config.yaml
hidden_size: 160
experts_per_token: 4
d_expert: 32
hidden_act: "geglu"
routed_scale: 5.56
balance_bias: false
router_noise: 0.3
init_std_router: 0.00771
norm: "layernorm"
optimizer: "soap_variant"
learning_rate: 0.00419
beta1: 0.95
max_steps: 7177
Below are experts of layer 3 (counted from 0) of a mixture-of-experts language model. Rows are named router (the router's row for the expert), gate (a neuron's input weights, with its number), up (a neuron's input weights, with its number) and show model dimensions 0-159. Each number is 128 + 24 x the weight over its row's rms, rounded and kept within 0 to 255. Numbers have three digits each.
After each expert's rows: a language model's description of what the expert responds to. This comes from a sample of Wikipedia text that the model never trained on.

# expert 5
router:129083148107114101137115173111082134134141133093129103145094157168117083141129133164183130127135137134160154084098100131100087119149072123151153128110118172129146123137106152135144143099152149138114095138140091134159102171114117106113143107099079095145129109168107127134122097104133139163114132129155133109066107157145111127143171110126146141121123126143148150067139147170133169080102153149151146122128164100122121111114138158122124135115119144136165136159134135114103089103121147
gate0:111087122119137103126093092107134110082116101074096105123155144160133153142160133091125097113126108153114122145159142164076147155130123119126118159106106120153105093141129107120128146107166162092099157155144140122083143141142141145099154103183125138142144167109124112131127113104107135126118137108155113152119140161130101120106112091105109140116124121140109128083140163179168162153091120101095135139152135109100142138076173135164145120144141161098159157115116091101178138111126148
up0:096076118137134114091103160150129131142114110160118108132092168130189123116110125123090136162127125132107132119156164145170147118106088133124145070168106156093125098132126134119138130136133135175099135148090126131133115138134108095160094083150122109160085098141137177118143129134120119172097137157096129172120119139151120140142153133119131092115157101161099103131095114148121123146162139171132179152103131127137114143119154148143112162097155155075087143136144127146154122140103088
It responds to: Mid-word syllable pieces

# expert 36
router:162145110150139131121107107133138134112142136118162122141092136147100131176121131146137145072146144137156107130073092089112140104129107125122152163088120144125158109128117134119178148106158138147066120128182102141174126130117129092132146080113124118084100104122118138098154129100117139130116156126153140131132126139134127123132139125123134163118113070170146147108135131138189129108108116127152167112150187100115083129097171140077107113155123175128131111132146152128108106084132158
gate0:146116133138125149135105078107094169106138131094161087111146125146141149157161132103111115164132117141117117121154102137115120161111129168184080156111153147145101078120119139112137141104145152141142141169150113122079126143136097134170138133158147155121141141097099149159116123114107132160127115112112109177129104130086123124111160096151145056126145106126107141075104155135101152144069111132095092131120116132102111101110155107157107140127091105096174144104132149143147149129118134
up0:117076127129115135080168160150091117160125122139123156146081147149179144111094111103169114178136148113109169105149123141163141133117073117105138109162128131097136097104114083131125103100141163160139092108106142126052104141153111113152093121137129165140145131114140131169124121168093104153105141124121111144105126151156100160126168132126140106107134131122088099141113135143130103112137128129129173119141138144136090114145135160138116140164145188118096141111140139112131088142099137
It responds to: List commas and conjunctions

# expert 2
router:159138088128143125146097132105114143100147144141153108148097152157109125160139105147149154117145155163145155104113097113094095100145117102101144137109104159129162102153105144133154159103158118155103106147152108148151092143107118112096163115111101113098095100160105153130146101100115157155116135101154152115112110130154114121161155107089150150097103100164154160110152109151147154116108157152147157102147167091100103099102151157100100112156093161146151098157153160101106110088142124
gate1:181138136133131147156097153078097157132152152104128104129133106175125139129112154130110100191116094134136146135146114126065104210165130117154099146122089097110090160122114141155092107173156117119118090118130141121130076146092108145142155149120119132098111110144120136125110154108136112133142141135123088111131158130131111174136120152116131118113101129128134126185124145151116159119136169088140126126144138111139100134132152129115146144150117151083133137182129106116094099166165121
up1:109099103160139102132129108139067128095151119130153123116092183135135131080090153129149187135107113130105169138151129118085140142134159121142119154101136095138150158111115109145126119091132154113176145135167100114122078128158094160125118141144107182114086135112087120120098123104178178148158137126153146134096116143174090090125144128154139137146121159119102107132129112139128144121131107150117152181117153140166105137119125103166114101127100114131097124141129109128139118163161148
It responds to: Word-initial lowercase fragments

# expert 50
router:165135108130128128127097130099119136098146146133152110151109154154098112161136097151152156117144163165154150101113094108107097099152112100099141133108107152134159104153107149144160158102155105162096109162158113148157102146102140104111157115103099114100107104157110145116145105100119157154102143098156157117116108125155109127160149101088142149103106096164153164109156106144147155106117156150148152102146154091100097102104147154100093121154094159147153096159153159105104110098154128
gate2:155125118127136121106133123162157120097124137142130148143114131094125137167104100120130119116102128106167090118103137134138178118151110118139111170119177115123138126122137148099131141110106144117152147136158096134104148108129163053136135127110152138104124146130133159129115112159144088123167122105136142118134124133113153114086155116103106152153136106137113173074095166188162117101090110163144154130172098151097093166151116101079111102122105140109151111073132151146161119141084096
up2:091133179111138114135121101106122153151173071114161159117135139107121120119106090126148133136146118145123081098132129154135116125164143102107145106108113113109161166094112085107160155121160123136160114137119118122120175137111121122109125136140106120146155181140136144139149122139150122082101130119148119151086087130172109127137120117180146127146119142112126132113117112111146178116157125154084164137098064100108167099139172146129079120133103122074121157127133115139090123147174132
It responds to: Taxonomy and nationality words

# expert 60
router:151118096087129123119102122125106129106150146117154111150104154159105142156126101146154164105155143181145148103120108116103100104148105096109152132115095153115156102160104140151161155102148114157102112151143124143147104165102133111109149111117098118099104099164110140146141108097122153153097142100154168117101098149149108133160151103093149165101109099163156160116151115153142147111102144157152147098141147095089101106106158146096111094139100161156149101160144149095094105102152161
gate0:085086150113096118131100140109131147093113131095106138148137122167116156142158161093160113129132097110120132138178105168124154177140123108123157196134101158160114125122129108071122153088181123116125140151116146128066126142131121117136175096178125128101160158122132150148137116114110164142130137122130140139136104158085082135101151111122119119128113118149099134094143128126150171122085113117126112134121116118100130093100144130112118163120114124086170147140112074151134124127097152
up0:100092118123132116103150130145120131159123114120124144119117133131158159136091126097139125162151143101086149102128128123137146162137070170087130106146133149090134093093118134125088143076125130155113119141072133123159139087172105106147130104165120152162094106128127150128075123147112131160132123099120141193114118125142135133129151129166128090111184131180106121140122123128093091135137133177141179134143132127117118124144139131135102135133157201089112147143121143094144142109106114
It responds to: Final digits and suffixes

# expert 59
router:187158127125165132119113133125140126079145128143151117142106130148088122144118125141144150131151116143179159120119113098098129121162102128109174146126120149123152119144107126130144135111143128178121133141123077146160100140113140090129153101121070116093097097133140150106150108118132140167125101120168162109083125133147096114148178108110150145118094073151136140091129120157145136071122134138184154102151143108125065117089138136079113138144102149130132101103146137115093111113115153
gate1:109132144131109119158114096098109132126135140136148138117068111161127146110127137125139121150113081158096138149121106136118142162185118146137091125141107136096110108094152112141110102157184127168160129119094102157128082141112078115090143137139105128104128161170131152101155109168118105097182150150105124140141134129157084137114112122129161133102130108138131126135122126191148171096149126134159140086111104128137104119111131137150143150164148137084129140142137078104078083142143146
up1:131120131164145130110116127145082152105130127153125117130117152138116130091139101102139178113151064132116145126125127126063129132107122109131099126133132109069144119141094105128106089138136114147137138167141132130138119118117128111143109137147114146130135151123063143102112131117179132135159130109164145124101140167187141101119101155203194145115139120124117130119098129144135171126153094143120136157163105142175103112163148115134091128140103061133121094135128146136164122158156146
It responds to: Sentence-ending punctuation

# expert 37
router:152122120138125129135099139105135138104155133124159111149100143155106100156132107166155150114148159164151165102120089102090115107136112096106146111099104142113156107149106139146151160103143108154111110153147112155148081144098151105090157107114104119109101103164119146104146113106127150155110142105151159107109104144141109134153150115093139147090112094158158165110150114168147159106101167153153147106155164100100104099102150155090098124156093158156150102158150163102099114103149119
gate0:101094156134106144141100108111121109107129105088119166155131118170122161155149154129173116155146100118116133141150122166100126162135111111156147174111124128166114105120097146110134136120164117127124138149139184123093119123130149133119155114147120136111153155122164110118112121105108159124115130125136112188107099116099117130128143097123134105122121099137075137076123137165136156130059112129103151146152126116096125103069171133163089165119113137108126142093107106117174164095085096
up0:082070115117117151108137154150136101142131064130122146089131132162150135131082110123096129167119099127127171097141124155135134142145112146145151126140109130104131079118117131100106130129147148170100096155114147133118091103161121127112092125169129168133115110146147179116107129133089123169140117156077134186105108112132115151141134136121139098087166100142079113129135134136154097118142130125129137134126165162142107143116127142136077146138155189078101149123152121150150129126096107
It responds to: Word-completing suffixes

# expert 11
router:134095138119128089144115100151119153089153122120139093114110160137114122154159100138156131132168099117151123077139129094128097107127133105147166156092136130097140073132103186165122143104151099121090082134135135170127118145117132141119144126093135117137138101158120179155151138091105173132140133116141154127098098138140090184165144068113161139123117117126137143100163118136154151099080124137136135134130130107131130130103111147121079099168107143175150102128156152124128110138123167
gate1:118121134125137147156074114093108172143130147137131132094124126155111134112112138121167117170135123125124156126103117126087127171169089142149119128110138171075104148119151146168092124163157121091136127114118109103138105128103119141159164160129114139097099141152078148140123128134125070135156140135123085127100154138147141124119124067138143110114128126133144166142096069173141147129177140092159136116114140100146111144131123131124145179129119100106077127144117117133102130183175125
up1:096122109141135143085099105146082123126124096115150117101123145145142123059103105123136149155175085109103155129157127124100132123148127094162118147110152113131150162149127122112118132091122167146157163135122070100119100162119124130128112134146102149145134156146091131078134160110158158163182120101124140137098120143148110097131118141148164131131143119136122130142115134138132126107112123125092140173163162139133139138159106082154070135114111088121096134164151129090147107145195136
It responds to: Early-word foreign fragments

# expert 42
router:157143086150139121142095121102128138098152130130145105149100151157104122159130098156155157103142143167146146107119095114099111104144115117104143141109106159126153095159105143128155156100157117152101102147154113147157099150106150112093158113105104103099097102158097145110150102097116158155120141103162149124117107144152120116157149097090149155095102095159162156108160109146151151110108148154148159097145162095092099103113149153099107112159093156149153095151158158106113115093152131
gate2:149141095144162149120141130116125092121114170120111134147112160117111092145135128139134130105128117136160088116104107176143186141145150119138112154119161118116139087141148143110111149138102118122136138097156090117119142119139170072147141158084119127100130082094151154139121101154115101125178084105117119114141131116130173091114143121171141137146128090142103152090103174174121121117117132161137150137149163146075085163144119116112102128097142179140126123097127124148139093151076121
up2:111147155107143110134146093122125159130158130121150141104182136117113143122092089118130159102149092183165104113145146137147103141139122101135150114121137113100170151085111093136143140145148110124154120155162106105147197105126102146115133148135103147108150144135120113123134136114131110085111124132130130137098100138141101125151070132164149148167117132115097117154110133145144145108160115156106117190120100092112149132113168136117062109080090113091143140135140113126101132140193161
It responds to: Prepositions in biographical data

# expert 45
router:159138087123131124137093135113130130102145135137150107150100150153106119153134102146151152104148150161158161112118088103106106097149104115104148139109102157129163103157111140136158158103157112161106111154141102150152104148097146098106169114108098107107092097155102149119155100098126151161114129109161155108112108124148117128159144099094149156103103097151153163109153109153154147116111163153156160103143154092089099100104149156088105109158098161148151099148147160099107105101143122
gate2:130135085137111129070108123156165108106096176122174140132117136134149112138104100112156139101140131125146132124109106172173149104145123120157151140138169144132137120119123125143102124140067157127111136111154104111148131093139166075175141137124138141112126126096154142153135118126150082129150098112105086101131109106155157101096140105113129155109117085126119142110106166151127147094121112116141129153111128158096076168133137134095122114176150185101161107089101135134146102130081136
up2:130129146093122111140156101102143143137186102091144167123177134115125161129100078139129133118156099150139109130126125158145106149133140116105156087134132111082170127095115109142106156118151123127155113133115124142146166122128123142114157159133092153132138141141130117133126120114126118116117094098145139121113109120152113129138096122180155120152099127110094150127140131136148133119164146133116142144083074105110144111137186163141079081074098089091109156130140089125089101142202144
It responds to: Colons and linking verbs

# expert 38
router:159128103142135124130098141106123134105147131138148110150099151155106122157133102150150150109151153159153168105108097103105109104150109102095142135099096153123151100152105143139162149103157128160103106154152108145150090152106122107105161110111101102105108105159108156112153104102113155157106139101155152116115099133155113124160154109096151155096109096153158152102157090159153153109110160146157158095144161096100099099112147160098103112150094158145149095170156159110102108100149128
gate3:107157131100160114132101142124082080148076129105154106121114099162149148129142139096178112126143121132141139117124143107149147093151129123153107148173137090131137153174100120156130122119168146152156138100149108112146094094104111087129122124080107108094111175170126126123155128096166155132139129139138070143142144147113072155152130109127147170117095137122128144135117161109148110140115135101129142103130127134155125136165126134064149150119147149146106134127110100078116143191146129
up3:137120112108130143095155139090166127094101141096099128139079118160114140108150148166107110160138104127179129107153107125103112157134151128121124119122111182167133159171119148120184105112101099118154171148111093105125097144123127111146123140144117118127105099099147152160059117119139131123138144147122135106132112144144105135149135152153134123110135092130128172153150151113108142166080171120133100073132127158140130135141121150115160149114106111083156095103069107137123178108118114
It responds to: Copula after subject

# expert 51
router:159139080134130122137097132093120138100147139132145116153103153156107115153143109150149156114150159167151157100106083112098120100155114110104150135102114168126157101158102159133165158102152108161098105141158110149151104146097144103103157110103095117097100104156108140121152111099112157151119139096160161122124107133152109126161151110095145145103104100157159156120152099150143154106102159160149145100146145095095106094105150157098096116134093157151141095158152156107110120094148135
gate0:098102127153141102124095122112093125121112124108091093137119124157123139182142133108177105153174113133137110160152099168115123178110120131144101153153139117167109107117134116093110152096151139132097161119118142122096135125131115160140173141144155132175153202134132121193102112110113150153123134142142115145123097129096105127131145109128167119119104135135104148074116122169134149162092102122085105130093130117104112101082146127144109134113107128074149154089129139138144131112089137
up0:083079086127140119108109143170086102181123086166115121099107151134120123104121137131110128154151136090117145127156159131144153124136083139104123126142139136090144112112158147119142134090124155167093125152092137128127122134168129128158120054163128150099142112102130153143149120142098151162118148121113066160120129145169118121118122110129097111121177096143119109117110137129115111151138135156119162126107131135163117105133140138145072178105154200091106132114147115121108130129121119
It responds to: Lowercase word openings

# expert 10
router:153124112140122134127098137124130130115155146138147100142103152165097116159145106143148144117150162162150158099102093120101111103146110099092156132080110158124154083155112151143164162104161126160111107152142105144155090153102163111089169124104113106102101101164095155107147101100113148156109135094159149111117101118144129124153156105102149149101106110149159151104151110135148155103094153157149150109150143100099104098105151168102113108139097155159154105145150152100090105110143136
gate0:115078122121119124124074130127122142120121091109117120123118145171144139156124147107168096119155135154091106141126089138149130188116116135124120132128150115170096095118144108111106163084155131131077148116135128117117157112118148120127165146163106152126174167138108105176155119138108140126133140106144126171143099127152131095117148091151143118115143126138076133104160103166135175136057100109101117138119133126115128075083163149132101137130111107072161150119108102134133157128108134
up0:124092092139090119098136141149139111184122126165106114160093124147142111130092135097142133164122121079110146119134116125153144128128087161108107127141130128093149118078149108100118144068143174155118111116081134108099131116147122110161086095139136127137144107124133158117129067149099117167109134128148078176103134158189142112129134163135102121098163115146102145135125144143134125156155170175141162125107112141124126137122142152122093154115141165077116150128150128112145146138103133
It responds to: Word-final suffixes